Experts of a small language model.
Training: a variant of Adam for the experts, 6492 steps.
Below are experts of layer 7 (counted from 0) of a mixture-of-experts language model. Rows are named router (the router's row for the expert), gate (a neuron's input weights, with its number), up (a neuron's input weights, with its number) and show model dimensions 336-447. Each number is 500 + 25 x the weight over its row's rms, rounded and kept within 0 to 999. Numbers have three digits each.
After each expert's rows: "comes after" lists some tokens at least twice as common just before its tokens as in all text; "mostly gets" lists some tokens that are sent to it at least half of the time. This comes from a sample of Wikipedia text that the model never trained on. Tokens count by the router's weight.

# expert 37
router:511480489483505514483489512481494475529533516521507500538485531503516504503532469496488545520518520506479506469472501505527510469463515509512443499484505478499494525510511489485504465506486504465494513535473446564442512543544503541504503527499474469497496484455525507509526507509501483492503460526519527503465469492495520513506513510519
gate0:466507505470480503472497527506489528451495489487461509484473503520489501508503515479519477477520533497470465541475490490556550481523513523534509447448482483479486494498464477516479478495493550484494503495482493472489502456519505477502541455487519501501481425524492470474492506444523536523483473515496533500527481501470556503472504511479
up0:511492475530509453525475507542483478515455491529495483549441519539511503512503501459532484528475525459485533502500488523494503466507458529500477512537506486467476515496495492503511515523464491475491549534515496518486506486507492486543517525526504492474471502483510513492556483532487495483510506513477488493480479515513456523540485510485
gate1:519522470472515482536531489465491511516467455563499501516507449503477519523516480520505489508519520515508519535536546479532486496498461517531521516498505522503512511479486578522512534475484465500505518509526510461497472506499508498522514553501455509487493469503480490511538520543530478488539513509556527439500497517472473473483438491536
up1:494500492522501475503487484534481475499483466488471512499537505533521491514487526497525482499511515497512497534496480507510459505496511519449502510510515512488456513462474446527490504519489497512512482515559514502511521476469517533511499477494513536513504463505504503481474545470501530500520481464512494500509507486495468503511544485444
gate2:477496513490481506513511456490510456523485510458503520523490494514467496489460517537486498529501478485513503527493466525493523540490510523529495474496521479501508497480534519458516469505474530531528503501503479463485506451487474500539532549519497478537515491545549469541478536472511494535508506488498505491492470503472522512545513478546
up2:496520462484512487536527461470516540510464491468493516476526517510482469509504485509482474483511486461473470561478573541492470503490479521498550488481537511491498446437540502504493485503497475452541489497480491480503520503530539472479541501476517524502509531498512504488566492498519512490537487488520467474492488473539516459515498476530
gate3:462512504485464494436526504530533475482473499481549481513533568477513519496475496522552521464537500565510536463489536517460515474502540482521542457491467498523464539492494483464486511493520481503467506495521507530464485492490500541452510504488484483541503477521471539489488528519518478519495469497474504525490534500491502504477494512471
up3:497478479528469508465457466494472462479512505532515501467502487509514487520501503499521482496483480465537516485499499452483518547509449492494490488491481552459484495529496478449508523478530535489517503455449498489500493547502540517498520519458485551514501495506521512529490483494476533525537481499474466546537466472476540525473489503501
gate4:505496479515513522468497467493485484492526531552516500495494553496462492502523500476465497488510494508477504476506519478511537474491516513483518543510505534510535524490515520495481456501426540499509521457526512489516477540467480548464506483455477447494516518513499516443500501492449491557504533506469488463494518525500496514486470509503
up4:541463479468524450489481460467459466533484466537504528501534530487512525540523485496493474515472496470505452482489484514484483510489506501479467519506507494460488506514483512526528511489463488492467485518511492503467478478476517512492491528464533480498473488505515467460532497497529505517490452509498505457509528529497494502473451489482
gate5:479495503514461458472501497522485475479518505505537489539492495480508491505446504546507471518481456520498508531508505513482496517485516491512518532505528485501469491524478517496527504507465491484514479454471499469540454522504474497465512495477541510542497506472506548538534470464511523498503492552477511536504524463479520508551500490489
up5:475467492508528513499455504500496485514483507464484475501486496536463529440475514464515460491503505488555507497496533522551497509478503508515487490500481499484498508479514498500513499477478454491521500519511501475487508475548482504520568507488460485472554487458525533509543526490531467470507497523473482456506506455469470515493511492520
gate6:460503502512533508494516498476436505517564524510440501533539468487494512532505492506470514525510525457500550479510552544474472536492521516523474464469496487504462481513478498520494518508468481465514462464483498472512491489504510513511541507470481519497512467508483490467509557481487536484496532511529544488528454495488503558513488517517
up6:481509533492509512489521559477542493514491556496474534522505478519490516484511495482500504534517539485496535482535509509542476520521483486507511501500496485529512507476461527494523513528521445485532536506486532474508517520532509485495487476464498489483504444459484473474478533517478457528526507530533551449481459489528474514517493543493
gate7:506504484527509489507485547502521486486490519529495467489532530509549502476427467446499505511500497492470470525517474547468503486457521548472498500477477502495515526481484486492524543500481509531522472537526522456478503503522479461466506511528461466517523489524510538501520498528511522518532480482496498513486555494492499461489527529505
up7:546541559480524521518527499453522496473489506509518472477524480493484523479472542472480477493522497499471459492531453469483477550532506473435500507466490518505471524524491512521517525513497553484454516507520492498496491472487530475479491468491460494509521504485526541535501501486487545522473516489494500532532478486504519505435469490471
gate8:501525541490501509491480485474480475514544516501523543503467530523491504507501497523542467527481538472508484504502499507484480516504525493487507486480515514501545528505482524503485478512515503537526502499501521461518523484486481505458459476569500471529528474517559489496498477499486529518503513480473513510499499504493522484442442489480
up8:482484482500511496518508506495528476506521478469496456514484505501492512518474473520525482484472534501522493485424494531481474529499510496473516477492481487526527513540464549497509545495482506511516454508480469490501528496484480493503492470520514503487479481516464502516503507492540480538494475510480558517494565530446469531482501471497
comes after: " to", " was", " and", " is", " be", " were"
mostly gets: " where", " used", " won", " held", " began", " located"

# expert 52
router:497505509532506534466510511515500504541498501493517494532478522425515530484492483495466486527488489540501476501466465505505501502525473532471484489500495513505498498515499517481498495503477474534489470487525505501497501534503493433512524468463484503562517486475521530526552509490528500536503515522504518491469471517476506531462520495500
gate0:482456469522504492479503500456476470493494489470486507519500448430446519489528505484498492479467491501479475485509480512481463514469531511511473504487462463511499475519500472493493539475533534520508517461473484494522526465520509468497521497509484466491543481524526534480528474493497508516492554491554522446503441455524488504502534519516
up0:530492494501496546473480504492457501508489558554512513508497537510495492467492478492541495509530483475478537510488491449512523515485552499486514485459543516513522509539563483508529508507535509482468498548503489485480426470440494489459529518508508475468454477524535496487506496524506530521485530498511519469478456452500495556502508481499
gate1:516528476506503494432561490540514495519483510478508496525495505488540454528443499523455506526536487503494504542491500456502487518496499518433521536509506485471486502515497547495454498537558513480540485482507499504532458484486489529534517479514547471486518486508467462515513538473477506495503474487496470501524501523505502469450512487479
up1:473522494486459510499484470468522507516502510483519495498497478497516543530503505494473461503533516541452473492536488488534488560487506536496512504477451486470487463503484500499531493487488486492506501505516488486497498537479509498506499476504490475478511506552479524517511511480530464535468490479511496519494498516535523493517465498502
gate2:455516520489504508502550513456513476496534475463509472533483503448505509521479569483479522498491467486522471478499510532491465509496522517520505510517496453515479497503497558486506465496477491527494532503513503534519470500543445489524521462525531492472504470463474488478521544487474510510513516522506471540500488501555508496502530490507
up2:466475478517539536502495498487480491533488500468542507441505478526508535468521510556496503535466477530539456489514481502473511485500503491468538496493486513506471491465552496454511442485466505465523559481461533478533547514531450498520500496487494502501494493513541431518503506477499463496465460470541529489495528487505519519526495555510
gate3:515477525505526497535506478493512474528493475494552512487515454484501505532491512536469513525516483479497498500507480519514528491460499501471477451502497513494556517506504469460491496542481482530492483537513491473477537542517511520513513483507493553507469517573497472502500530500475492486522527465518514457464441519518492454553485514520
up3:475503521490473476479497471524485478474491490471534474490542503467507479493494531511541557503489482460555514492530538519491545508533478522512505494467456520505496502509487501527460511518478510449499503526526487511546518516546496545538506463478519495478557497491480483467467572480483464463489515510476505503464523512530443551521478508519
gate4:533479516485516501520522539464504442464480474531532494514525532467469538492512519497527517501490493551516492490466524456439551530507509524476506482482500524456533490487489534509491511508510560483489504482474500517479524519493498479518489476532464504531497524508527506490482486498493492492517500516528519500513491488497483456504514497510
up4:502510481500494529503484514535508482475527525457503464501537493509480483521506507504523489512502512515521508505481486517523512505513537510495468490482504467506529482525514480510500476482485509499547427529530436515492530513480509488514465477527512509534531527522471518488501509509480530480440503505482528481477497502505480509518496551544
gate5:483463485534495490489472503517492489519504500483539490442473534495503514507520495515482514499551475520485505491468522461497514492513525464529518488516471558496506477470497472475496463545494531450482476507488534458475498520521515513476503515437522506479505525505549520454474505492530511528466509472492438502487523502535529470511561451543
up5:496455460497544481480502509512497574523485511509500503453518518520565528481532495506477485480480524516468476526436533485510512498539490481529522479537493476544489571483509545501542492518478539503487493477477527510496552536504532448492478439492487535530489505485515497511496511493476516574478483505485529498528496514512504519471502510477
gate6:508464511502485498485536494500498465524541467470486496512469516540499501540514518528482500457523470497462505495529468498519463493442486526512429505472532474496451499513488505530503475463498515509495528513521508497501473503477531527496479522492508523487514489503524519499495510526480503512481508505522505533511482516503486490486491459498
up6:495537548461497458490480503499457499484509558490476506493471501478469542529459510492468467502501522462479481488474473494539471525547494450477496494452544482538510529491514473512483518510453487521485531485492498486484480501481501454535518488499514504505477523532488490462478529486454514491507505488473503492508509517492446499483480512527
gate7:476485494509461511472485443513497507535477471501508487529514486497551505497468514481497507527484518540515529495532494513490462481482498476486494496496513471488492487500521510447474467461487485523518553522521508486526499545498465494447524495549461511483529477475462499506504512514488522507502504469525488523524506572481509480524503469493
up7:530500482494511483507451511504514466446451486514494496485512508487520503491493488552493514506508480510509549447495503515520502506499503502533526497471550494494480527506451475485457483472525548443543525501497502524525496558458518491526485503517506525507503521516510519548476537496526479478475532479475480526524503519498476462486525484539
gate8:494548490488558525497490523469502546472519514500483445496495439464471492508549523500521502497467461494535481533539499504496456550519467492530519482526484473532455487542536497456534477452513476529492485522518481482509491465516491493517497498505482498538500520528550509434497472516504515510485457544522492527502495483502504542495490506508
up8:434520479468505492492531478528491532525500501537469502454467503473533480513510513441501487446463521462493479525497521482461499522507499446520475512439499455521503485527487483526494509538487484496454494527495536490513482477473538471490500475447476477507520473523481488517502526496492457499474510468537518464472460510526459489501499476510
comes after: ",", " the", " and", " at", " a", "),"
mostly gets: " and", " or", " who", " which", " but", " they"

# expert 51
router:484512475492498507467483492519482513484498497506474483525473490467511496491510502484495484544541519507477490483502443493533463499474543499494479544492495519496528477520476511523500496488450485526464468526540488552486540487509519532484545511508483479532522517501509504508524511466533513515482482499546496498532478541497491491459472460498
gate0:533515515536467492521498524479450539521469548462489493492444470443498511514535470467493545484532507521492483520513498455509503479523524483550544450492537501492510478467549507527506540502482531536528479483515505520534488533502508512472520490530486544532464495505501501504514548495489475503434505495471522446489500517493526517501528491521
up0:518456486479443471474460494526520503511505487460520543516516551491581477514472483489523538484496509476527541511475503520493494496544458519501487545482457462511526496493524473480501466496457480490451511454522510439516544528488517523493473471447511499486484510482511515546496483519450478490504491494471513559456513502500514518523523480519
gate1:526486523491494539478484519500501484542506494458464501495540509520459564522496484501523516493500503598500502449545462499493453502510553497529535514510504502490527505490523527528513489490499513495495504464494523538469534514563465564531465517481447503474503462507483502503495495527492500538499518526460545503509499507518485493484493508458
up1:501521484479527498494519492521497491495497521474540487483467500464506487546498508468492498486529510477495521466498452524482546528509516499509481517528505526483516497500534501492527513459453507510507532491452497481515513508518510524496487487511465503533533504570521477480516521498482531453513475493510534539519492525546493459545505517502
gate2:473486528531534497546479466528561513496488472520503461459518491477502508519477508514499560493481528531515520521489515528453486498534481525466522512574455478472490482546481511448522504481533521490477521504470514474558472491527469516492467467514516525533525499555492520528489492514504498516532492523542532497495503477513516514549463507467
up2:527473493503506508471507515468543472533532504523533569477522507514526501484512510531524518541471503521521507477456519495524450472479496519468509548513498537482510506503522505506474491545493491457455507476495491483511546485478436525508511506490470522479513507493513476530502502515537468481506494516495502474485516461480493505505533479474
gate3:512434532487471506458500464473460491508512564505542486491540515531481485451523527467502495474501439500501469490467468496493483526479499427512505464523527487443509513524496519473480513519468524523496537522468472474536500506515530511511443500535485476515500543489515488501507454492518514484440500510500499530497518482514533493497518484477
up3:531520458531487469490476516453463534527498521518501482532432481477487479460509496469484503482545497488483480513485488522504480491493508493523526494498497496518514517537461479475516486505500509537489498530512518483554491525520504508496476482515489515488502504539508504506496500483492474481506536468468492494464524485476495481480496521508
gate4:494478517498545463489526458509492480512487484520471529507528481496516460509468484508487501497516500506508504496431533457456503528506514501470480488567503473472532523507515505474483495506509492455503518459502509492534488515517528487473512477530506512531484512518511507458485488490522500472524476515489510479526518516543512531539538493538
up4:504498537490542493486472491497472515461472476530457524490464541477513522494501468477487506499480495535492497508511508471445500517509505495481520499487536461470511481513487513498481490541483493510526506489495491503485495568506480522497480484507483493483485524496497511468486471534504516501457467509460556469476509502536519480513547496514
gate5:516493535469487481475502477520524508469491536473493484502486505518513508477483524464495476500468509481482500490544486486522470470497524502544517449515524500502473569541500512500482487493494493473491526475561475531485507507499492523528465482500511477548460474486493546490480513510511505542491477502475481492543502506473513520498483554506
up5:470549515458496525503452471490522520498490526497493471506504516496534488537480519484463498525497487515478533499528498520510491533494537478533509490507510528465519515524540514494470543539530499481511468469475501518503537518529521528504497460523510519520500464455505488465474525524499547535483501503484496485466512515528466493490498470438
gate6:518508482487536491487485542522477531494490509506537473524555511497505492534509526509468490509499513451476500563535518480516497536491504518498515514501501484511498472459510498520543461512487505512510484526487499468505513488499518517537496508499496468491496489530467487502522480490515504489538493520519504439497521484475481454512481509472
up6:486457490489470489485551462487511507530517494527501502459470485530555486468472525500510485481508523494461484549442520508512527472538527488513515495478490499499496528521455489536470503498457512517452526512504459493486494483469508478480486505478464476489496454491512481484497459513477529473496483507533493507531493514475466474508519466524
gate7:503461572526493539493458504518519499495471471528498533509532475472514494533590531531505494528545446475509504497496513536507429559461495520502468531488486513478495526468509455506507489524489522469514484520504470503484509502478496541564546480461514484553488489475486464526444496509501507481471527484487516497515540508506492506500500526546
up7:463504483499507534503445463526486470503499508486507473468462522530484518490474494515513530521466482497508497463513469499510551518519504483504565489516512484534561514535483528513530493512480491519538480524507513486444504530473453498480458491484516480481461532494511537506497474507476499527511482515495487517501458502505473489472513466502
gate8:478529511515431466490468493491539516519499509492477458492458516488480498507493477552533506523486497510532472489538432483524501479476489504535524471498535504489503493487517526538482534486518486492505551483516484459491506508497507502498521537508541544500464457544518513503525515480473511495481511502465526494521514481519488486487486479468
up8:523502479496561488484519490522439529457497504504507525513532490509499500442541482419468503454524493487464521526455535518499488449507504536477493528508497516505479501515486478521510489525498530504487508447479481507528470447496485505531463498448530453510483518476501480502485489524518486515515503487522485513450542497460507526530491476494
comes after: " the", " The", " a", "The", " his", " their"
mostly gets: " film", " album", " role", " song", " station", " building"

# expert 50
router:462515527530512554441494474500473480491514494498509519526504522482496535482478498453488481537482502513508504477469497513504498508483486528462456507509485483480473524528506472502457489481450484498509480533522504539513485494505492524517515496491486523507548516509527529520494555481518494489502537523483466517498479504463502527504496498499
gate0:479504485464451547511529526443440473483487446482523497481503491499466518511504501498522495492513499495494493495483501500530496467542509530523488475534481462489502466523487507497520524516474465508493524506442498480551519521470519515460522496522531494482525522469483535533509511518484498490471502502439475554490494525539498509495500471506
up0:505540482533465506441534492498486471448506501455490519447463502517481478493521495512491523521497468497498542454471518500526467512480490504510544478504474489516472505509503510460510487474500499488477511460495443479483479484494508486482539498519484472545491502560467479524467471556499493520495483533501479550495473459503510464521469473517
gate1:473543497556504469526517507566508502538519505492494512498518461507470514494466560499473473495504508524500481489518535460492473499512521513536553517528516539525465490535518474517534496520458519533478511453531542494487487457498488520488521505547483541521508459473518493474493480463494509507528489519466515517512523488507510510430503495499
up1:503477471496492475478539483503474529498537486499501556525532496517486496528487468489448552481507517452459505470531508515524487511481481549477528523481492471521439476521481482523467524511491516448494474504504535488517456509504454517461473469550503548490503515457501482519516477490545500504554507521495487499490464530536500544510534532483
gate2:481545471501543474481520515544486488508485512511536485508501567503515504455547512527499492518513495513464461497501466490496481521480510494464477508521462555481534505525508525519518500509487487487500541497498468542546545479484514529481542496485513457482502469509468519479481538485518489534492488481461499488517534492470560473518470499468
up2:510512466497466562493479508473529507505476448503484500466477519524471479531503509480524574461479484466502512511510483478513538486482520457515477499477515462537506429506480491489476461489471460538473506515487525495468521488453490482525484505463491488507502429521495520533465491491447497490504493471503458476546524536518492489462500476507
gate3:478495462497485537523529512503523515537519489527502420500508475466518466500468511482462498478515472527471480462491443529506494464478498521475492527488517496478501481490474422519522497461462490499492545506458475504467543551472549497491466529507528468498546516483495511516512499445524478482494536496499535487494442532501519514502547497473
up3:485464492489456532455494512463479499559498476544530479515470511521464491530516502507510445523499519502494531523541490546501496510503485467542518549549510500483472511511525531486499504534494482487486492498495473489477479475532509513477518518452496507479487487539485515507504477511522484486520460559494507486481499499515522488493508497495
gate4:467501476541502548467513510556494491501535503539508527510530518473512478545483511458512499546512478524542501511515506532459511517505538507501473466481492493480468498464492487516526455561458458516525487510520490511520505494524460502481502455456525512504530498533467456547518516513496502529518528517509478498502523467478515519505517508480
up4:532508522552511514518466512482520499517428519473512506509535527542522482499503511512480519526467502508492515544499520502484524487542479497471498521534450505527481489481496503520489537475507505475474507508504450469436440483470509551519497521493525504524484519499488530516475533521471478483471502533476549513507477522512448500498484540546
gate5:481491460484527507489481460460509463510510508479480462458509515524517455553499505498491477449546492509514488466503484480510510433474565464508503455500497465490532508538492522523536505538495466454482500519469525513495541483472518474471530474497518498470504537547454472529496526518514526475493463525481467509507437543530485495504497503491
up5:525487456499511510484524493502500495515509517495486484500516536508511516516483509439532484514521505493526424545488463509472504460527509479519506527492508511481479451503490457518478466489516528524483492527551475468504471530464475528489491470544503459473535475484466537520513524490463498470481482518497502515515484473507527484485486492471
gate6:531456491480459547515437492504516465470501495522492492538511483485470471514485455449496541486485549520540514512512499491496525503506511481466451504496492482486512519501527526514498514498491445506472481535472453496469529484503497464523477504456515448527522520512541489486515525486510516483509512485495516507474523453473463534481514497504
up6:524497493513489519465472490555507511536493450471515544518509528480459468546437481484496533515489522492522551483523498503482546530487482453470512478514499488479505535492478520513504535501498448492488504488519517502504493506501471497498484458444547476551527492532540496493468502476544468497519485476500472484473485468491490506456499519498
gate7:490429521531512510503485491481437494517494507507532500490483475528494484453490476517543431471511502525495477524498486514492505492487521478453456488501475488490483504506524501510492532486488509486468511421492497449511481531449513491505486493473514516508488479472470517525487495467464472472488521492536539570528480524496517537491514487498
up7:534471473434488485548470509488496503524477519480506527460521514482465429493490488473514521539455516547527540490496484535483486513512456493509509533518501516477497513488529460506468535521499495475502483480468443455508464542503513468489484515465484510533503507470515514529514471474532487513506523512488528481496510483500466497523489471472
gate8:494526491506432485504476519508511509483528481466535468502526527469481510472497493514549530522533499492501496476506528530473484486520499506511507502506517477506528582455462465445489505531499472482532457491511527477527483545535464538446521460484511523530470460527492533508524511494505469514496505468478478506485487500473477489492482495464
up8:483520466532474467497535500527507516488489557470501489446466492535489476522496539490454510520506553486500511486498533492531559448495528487443523484504531480518527488529534531529474517531516519512501527528507483534497517498511457498492496463534466532461506472526486530532489480509542498501490484509482506494527463531491462445485523463493
comes after: " |", " for", " 0", " ", " —", ")"
mostly gets: " 0;", ";", " (0)", " use", " 0", " but"

# expert 23
router:499505499543483510485473453487504509512512526480475458520459521476514537518502506518530520531467508522539554475494500523530465491478528499511420543502521502478476516541471485549487454506463509471451501510544488517480490475477514490519515547519439525521520519499485495560512484459499513513473492541492514547507494482480492501474486507522
gate0:540482501518495500489487485493423483511463492493501488494507508515515501500460462473559496493506508505485494543485492472478507528481492497455476482493455490507509496550466535517506464464522538460479487495496478457517535440502488522486472510501474491493504485501521516518487497524481527488511492519518501504514516481474476485485505510430
up0:498500493503548503506453512484478551476510514504501507503462483487475514533511501489475461499486482520468474542496472506530504508509516492501483533492520502493513527513484492478515503531511482527514534553545541486461510508487503544513515508495513490425514485507496522489551521459503462508500494503552494483482483531516486499494493509501
gate1:505481529539475504481506492437509591498519490461539549497489541495526520476511556515483485486506523485500478510526472535448480528514466491523534491530521439433500492454509474475517535459457519475490510491480497457529457524462538496461502521477514519496504506435475497490515508496491492511507489471538517524502468483524514504546489508526
up1:490509501491452506510550499474460488495473471457502522473487544456508480470469509469495500479490463444531493504529507516479511508515495550473508495509534493522500512516551539525516468496515535494534535472555546478499470471557536501460503532484468557474544506538500520541499495528544507509461551526507520507496485477530493476542459494512
gate2:564533526528525521498443505526479496463467507523480497484574497482499471489471488468514481467517507470538471488507471474530515499499522495496430536465455449545522492505486544476482502471497457503487478481535527510505498514511514507477503527450512484528526494497479485469544525483495449519463516514495511515493463448481501508525505498462
up2:484480480522480522506547487500464496495507537525480535474478539540499514501502491536446516449449477515501495495494497510467481479500489519512524473478473495504494514489512494523509524524488546529484481520489460502471544545462515466464501524514467501502448515521491510498478502518475516521496496500444460489524487541508561481499462504491
gate3:523475499543469487455524530492502522482515515482549481456510515490503485500579508470436512544519477527465491497489500495529523486509506497537482506499442507505553537490491498482530494478505519500505498466490519529512535475471505486509497524528484487504492462506472502496502470480520527533505530473512488481502496475457493520477484498509
up3:504476505507518528505490485483484509514502487530476503497492507526492504489457467493496503471518474510464479529494482503529489528523445453510464499508506509499493515551531504494505474494513505488468519521500487489524461562486548517498509549513465498454500489429569563489533490514486466510526551503497512527496498431493502505505459479520
gate4:506547566491522507474514478529470499523448486537497493532457503518498461495491490461483487500484486512533545510509505496525463498513488461483494493534538490499527492518527488501480491481476505490455520544501510517431490497484474518502536527465504539488494476480526516551448532555498498497492494496519497512527463506462541515494476522526
up4:518512508505483476497506509470516532469527493484482526503470519492507500524512479529495471503503514486513503483500478464484494478520553505498471507487473531498472478508493477501491519518493505533535511476489460498569450490524487516472534478523498466519546510499483497461506507449480483506541490529501468458475510521491454439478516567470
gate5:508501495466481461517508504456528524510557550493482483532480516500481529521535526502487527468494464500497507502501525505543497541510478527483486491503557467477491512510508501512544502519469519526533512531508515520509466511540541503563463501492455467527530494475520483462513508492508488479476507504499516538461538493528504509526482490516
up5:531461462518529504498494544504535483513471479523495498467516459496487546473496476471523509473506518516482455547481489522525518499501494494463510481517496525506505503478515490508512495536514460510488484442529485472473533458497469468513515513475511555504450503524509487455472514515485500544484502447511493533533490494522546488518490519509
gate6:490484507519452516515492468514474488510458515453512458501495529495492537499467479546493508461512481477440536472513520488492493491481472493484443515535533497518514463511479472543499522500505511484469514477531518484513574502469467469492458513478507480514547534509496519498498533495496517457474460485471458510500490540484500487465513513494
up6:541523479475508515473467505511513473509513459515454491490461489525484563477497509494524469526489508506517486469489496460497515479525475490461483453485471531530505545471525507447500524510493494490503520528500474508510512512525516477531504485498494498503505524566499485510511517516496482498491548494533522489460430487488498541508474474435
gate7:467471464486507518566463484484516510507483506489505506490514517472522531486496487512495474496519475508443513519487487466516517472499469494482487468518450520497523526495485548497468506534488506521449477512511522497513511508495512514452507492522457469480548500476510513458557473458495487517506427497495500476467483483477478495530524476483
up7:559464487481484501540502500516523502497507546500482520500493498496505445496485476484462458435493487457512477510543489476484525519481483444467464485520500464476510501463537512530506533524472472517501501583504530517470505465525485534502474482510499464498463465479534492504502533553472501494487493498483529548485455496539491463522499513525
gate8:512478511495527502517455486491496491514528496466506483548534519482527532533510465505482504536471495460478499506517518499547509461434573471495522476490495482469490540494480513505537482544486518503543491499516503491467494506518542483486546514474459522506536492461473489534468494493542461486480454471564527487516532528443487476475543527487
up8:470516511522506486505447521534476477507509480483452496475498482507494475466513507490508518530459486502480496517520434520517488546490446515475494518486528521490486464518554494508483469457510484494508544503541462511500495511486459522498513487479496448477492491452535521497521481471542473508532538492538539470469517487465465513483511476551
comes after: " ", ")", ".", " 0", "==", "\""
mostly gets: " ===", " |", "\n", " \\", " 5;", "^{2}"

# expert 34
router:497481471551515517489552461467477496510539488493534502489504532455515500503517481455507492500525495525516529458484481549490461465481491503452444541534475469486511513502474504482504500484465510547482470501517501536500524492480515503471520532475466514551560486473496504497532524504540483516489497530487533513444498533467514498475494483515
gate0:506520535544525524506541511534525501523525512491521510482519530458485466505508459493486528480520530513524498476521500453462485494464498517511521478536489487507517476521506500513505483515449550499503500569474543488434501536481517518469512484481478509497512507496519487483529539500485523497527494533447510485486506509455538512462484513498
up0:526500489479484508505506439458505522520488482547487496487526491472507475495499510496543515539470496473547489483523485458519489518489510479520494486521478505519528481501514499462465522525510528541460526504534497483531486507480475538498482517545512462489504529487547502451532536498486500533451475496479527554513496549484534497467475458475
gate1:507470465570518519486513529473478518525503502468516480484508500527498529483487508520490485483467468507551488524534452549491522527538515542459546523486515527547487538502473483497548472478486522490507543500513511473501479502494482507471478473536504521508427458443498514472526474493471478499526502491523517483521482489532513488506524510490
up1:506461561507502525478527504481513454502494496477457535504514493541515496521527491508469484496495536453549478509530492505498497468500512500522476480486514527508498481488485487507543499486559521529468485492537543493553532495503507494494492478482470556511503475509525485517478509474517494492529510482541512517505503517475501506499502544481
gate2:544485525550483501511478499549454484500476462529534494429539538461525496483512477492487548468453438509522504473523555511473521463506495495461461491500498442484462450491492504495489483503508480523501517490482489546459495493540496504481463521487442500491540482503517490465515474517482503541479497478521509514476452493476525528503491510476
up2:499454456487545490502508491492531474559443488455431498525464514533485542493481482551476466445451478528496523450462537505544472468500543470527523515483527486490497519487483492516474497493448496481471519521499502541486516486550514487498477533465495497490453507493474496471527512493491521519547457515515477499514478489498490526469451504465
gate3:515444461491536480509513512529502481492508460519520496521500485519509559514538494515479487498468506527490494494484490494516464463485495510458461488485515523518507472483455432485516490472471555516516538466497488507459503522539468521521506497484471518488560475497475476486546519470496468511480455502505539499508456503484538526475490495500
up3:503532513426534506537485514482497539502498460513473502519515511535510514492477492489494505499442508501477513492515510465530522526499477484516543464493520500530437530484546469501498549484508454463471466502497456523494491521508486540534491505529526469462486511492538510491508477482465513519480482502482462506519510475486514500516515477447
gate4:529496519541500498451479496504501461492531517469484430547477533512500512493441522504535506499468516474549541492513509507469529520549458539473511496482501508522515495501484452477501462483526511468474491546469500476465494548489549475496521485515458535516503505445488537454492477503502489486511518536539468490517455458527490541541520521478
up4:527509501491501476475490481494519504480543508488509498505509473519487524512470527534553504541499510522510511506557508480482528493495559527515511504464524466512483520493512529486526499491525490452504479468520509453478519538486489528423517493518480491507496507430486493510554474513562459486512511490507532542527525504510509476523529516535
gate5:485516509476467502486482490495539474513499497492533471454460500496502459525448496491498519512518504461500523499546490506510469539435526549510459504582520506492551527504522486485457478511474488507486501496529479464470505502510468485492481534485479501495536538495487494522505508464492494516477508515493464471431526526484462511505461490517
up5:476510502477485520514512491501491491460509511499505518514519528488468515524544465518475537479518508524488484481531503531545482445480489486496497464522523480512465494460470511459509556527495469530525464513526546519517521521473466489460533489519467521527519500553506470462517466497504477498485503515499524521522525521505563472500476482520
gate6:439480475489498529446476494525460522455497495507460547492502480531522510480504454506475522523489508488500478478516474467484483488506495471519531531495480440488523466500507479529505479496436498479476514484551488496519478542549488538504502544465531495504513515510512511511480465495470497465501505504517484526529507463523484483487493468522
up6:484497525536483504491483531485501490504457457446551473479501500505544499480539458482510468457494471531518463528469457486508437495521500523461547513493527526477471502493466494470477451473528459493530487472532482530492467485486469491509522474512513501487496506507493491533511510536516502498538485479483510480484515526518525505524469504522
gate7:493526510518515524505498529462484460536520501501493457499503535498544535487516510465517556480525462485607534517452510471466521514552459488508507476549512518496493512490511546495493506480523533456520514493491495495495490489497528527520522490545495457480525514470503546501491508511509520502541508476484513517481505461488450506489532519463
up7:458524516471453472528517493462514520510492519473539482503495491455472521500492530469518491521519523471442501540437517498524487542477503451502495500467524503574510537509474501513499572518499474529487457560493498518496492482473452485552474527531494477518504447490499530494492508499492533524499509502491453511496507527511464492462542549556
gate8:492475510487466485504495492494502526501506528458523507508469499547481543509516501522513489475451528528531518473513531498541502529479529489474511531481486477455485470511446492511514542449501502458439533481522440570487494496488504511493482498502550500469469506521498515485484516528516513461504462512491508503487489513483486458517507468498
up8:482497530464492514490488506524471492492482493538496537519485515530496484472454503478527503503497519501469513506505449464492444499492479520506540516489517516515508532522527457502508476461485546505543495522521496492487523482488470538518510461495513498460514513493516529525500475481486493486498522454504468498541513499544470521527478450507
comes after: ".", ",", " The", " In", " that", "In"
mostly gets: " that", " which", " who", " where", " when", " This"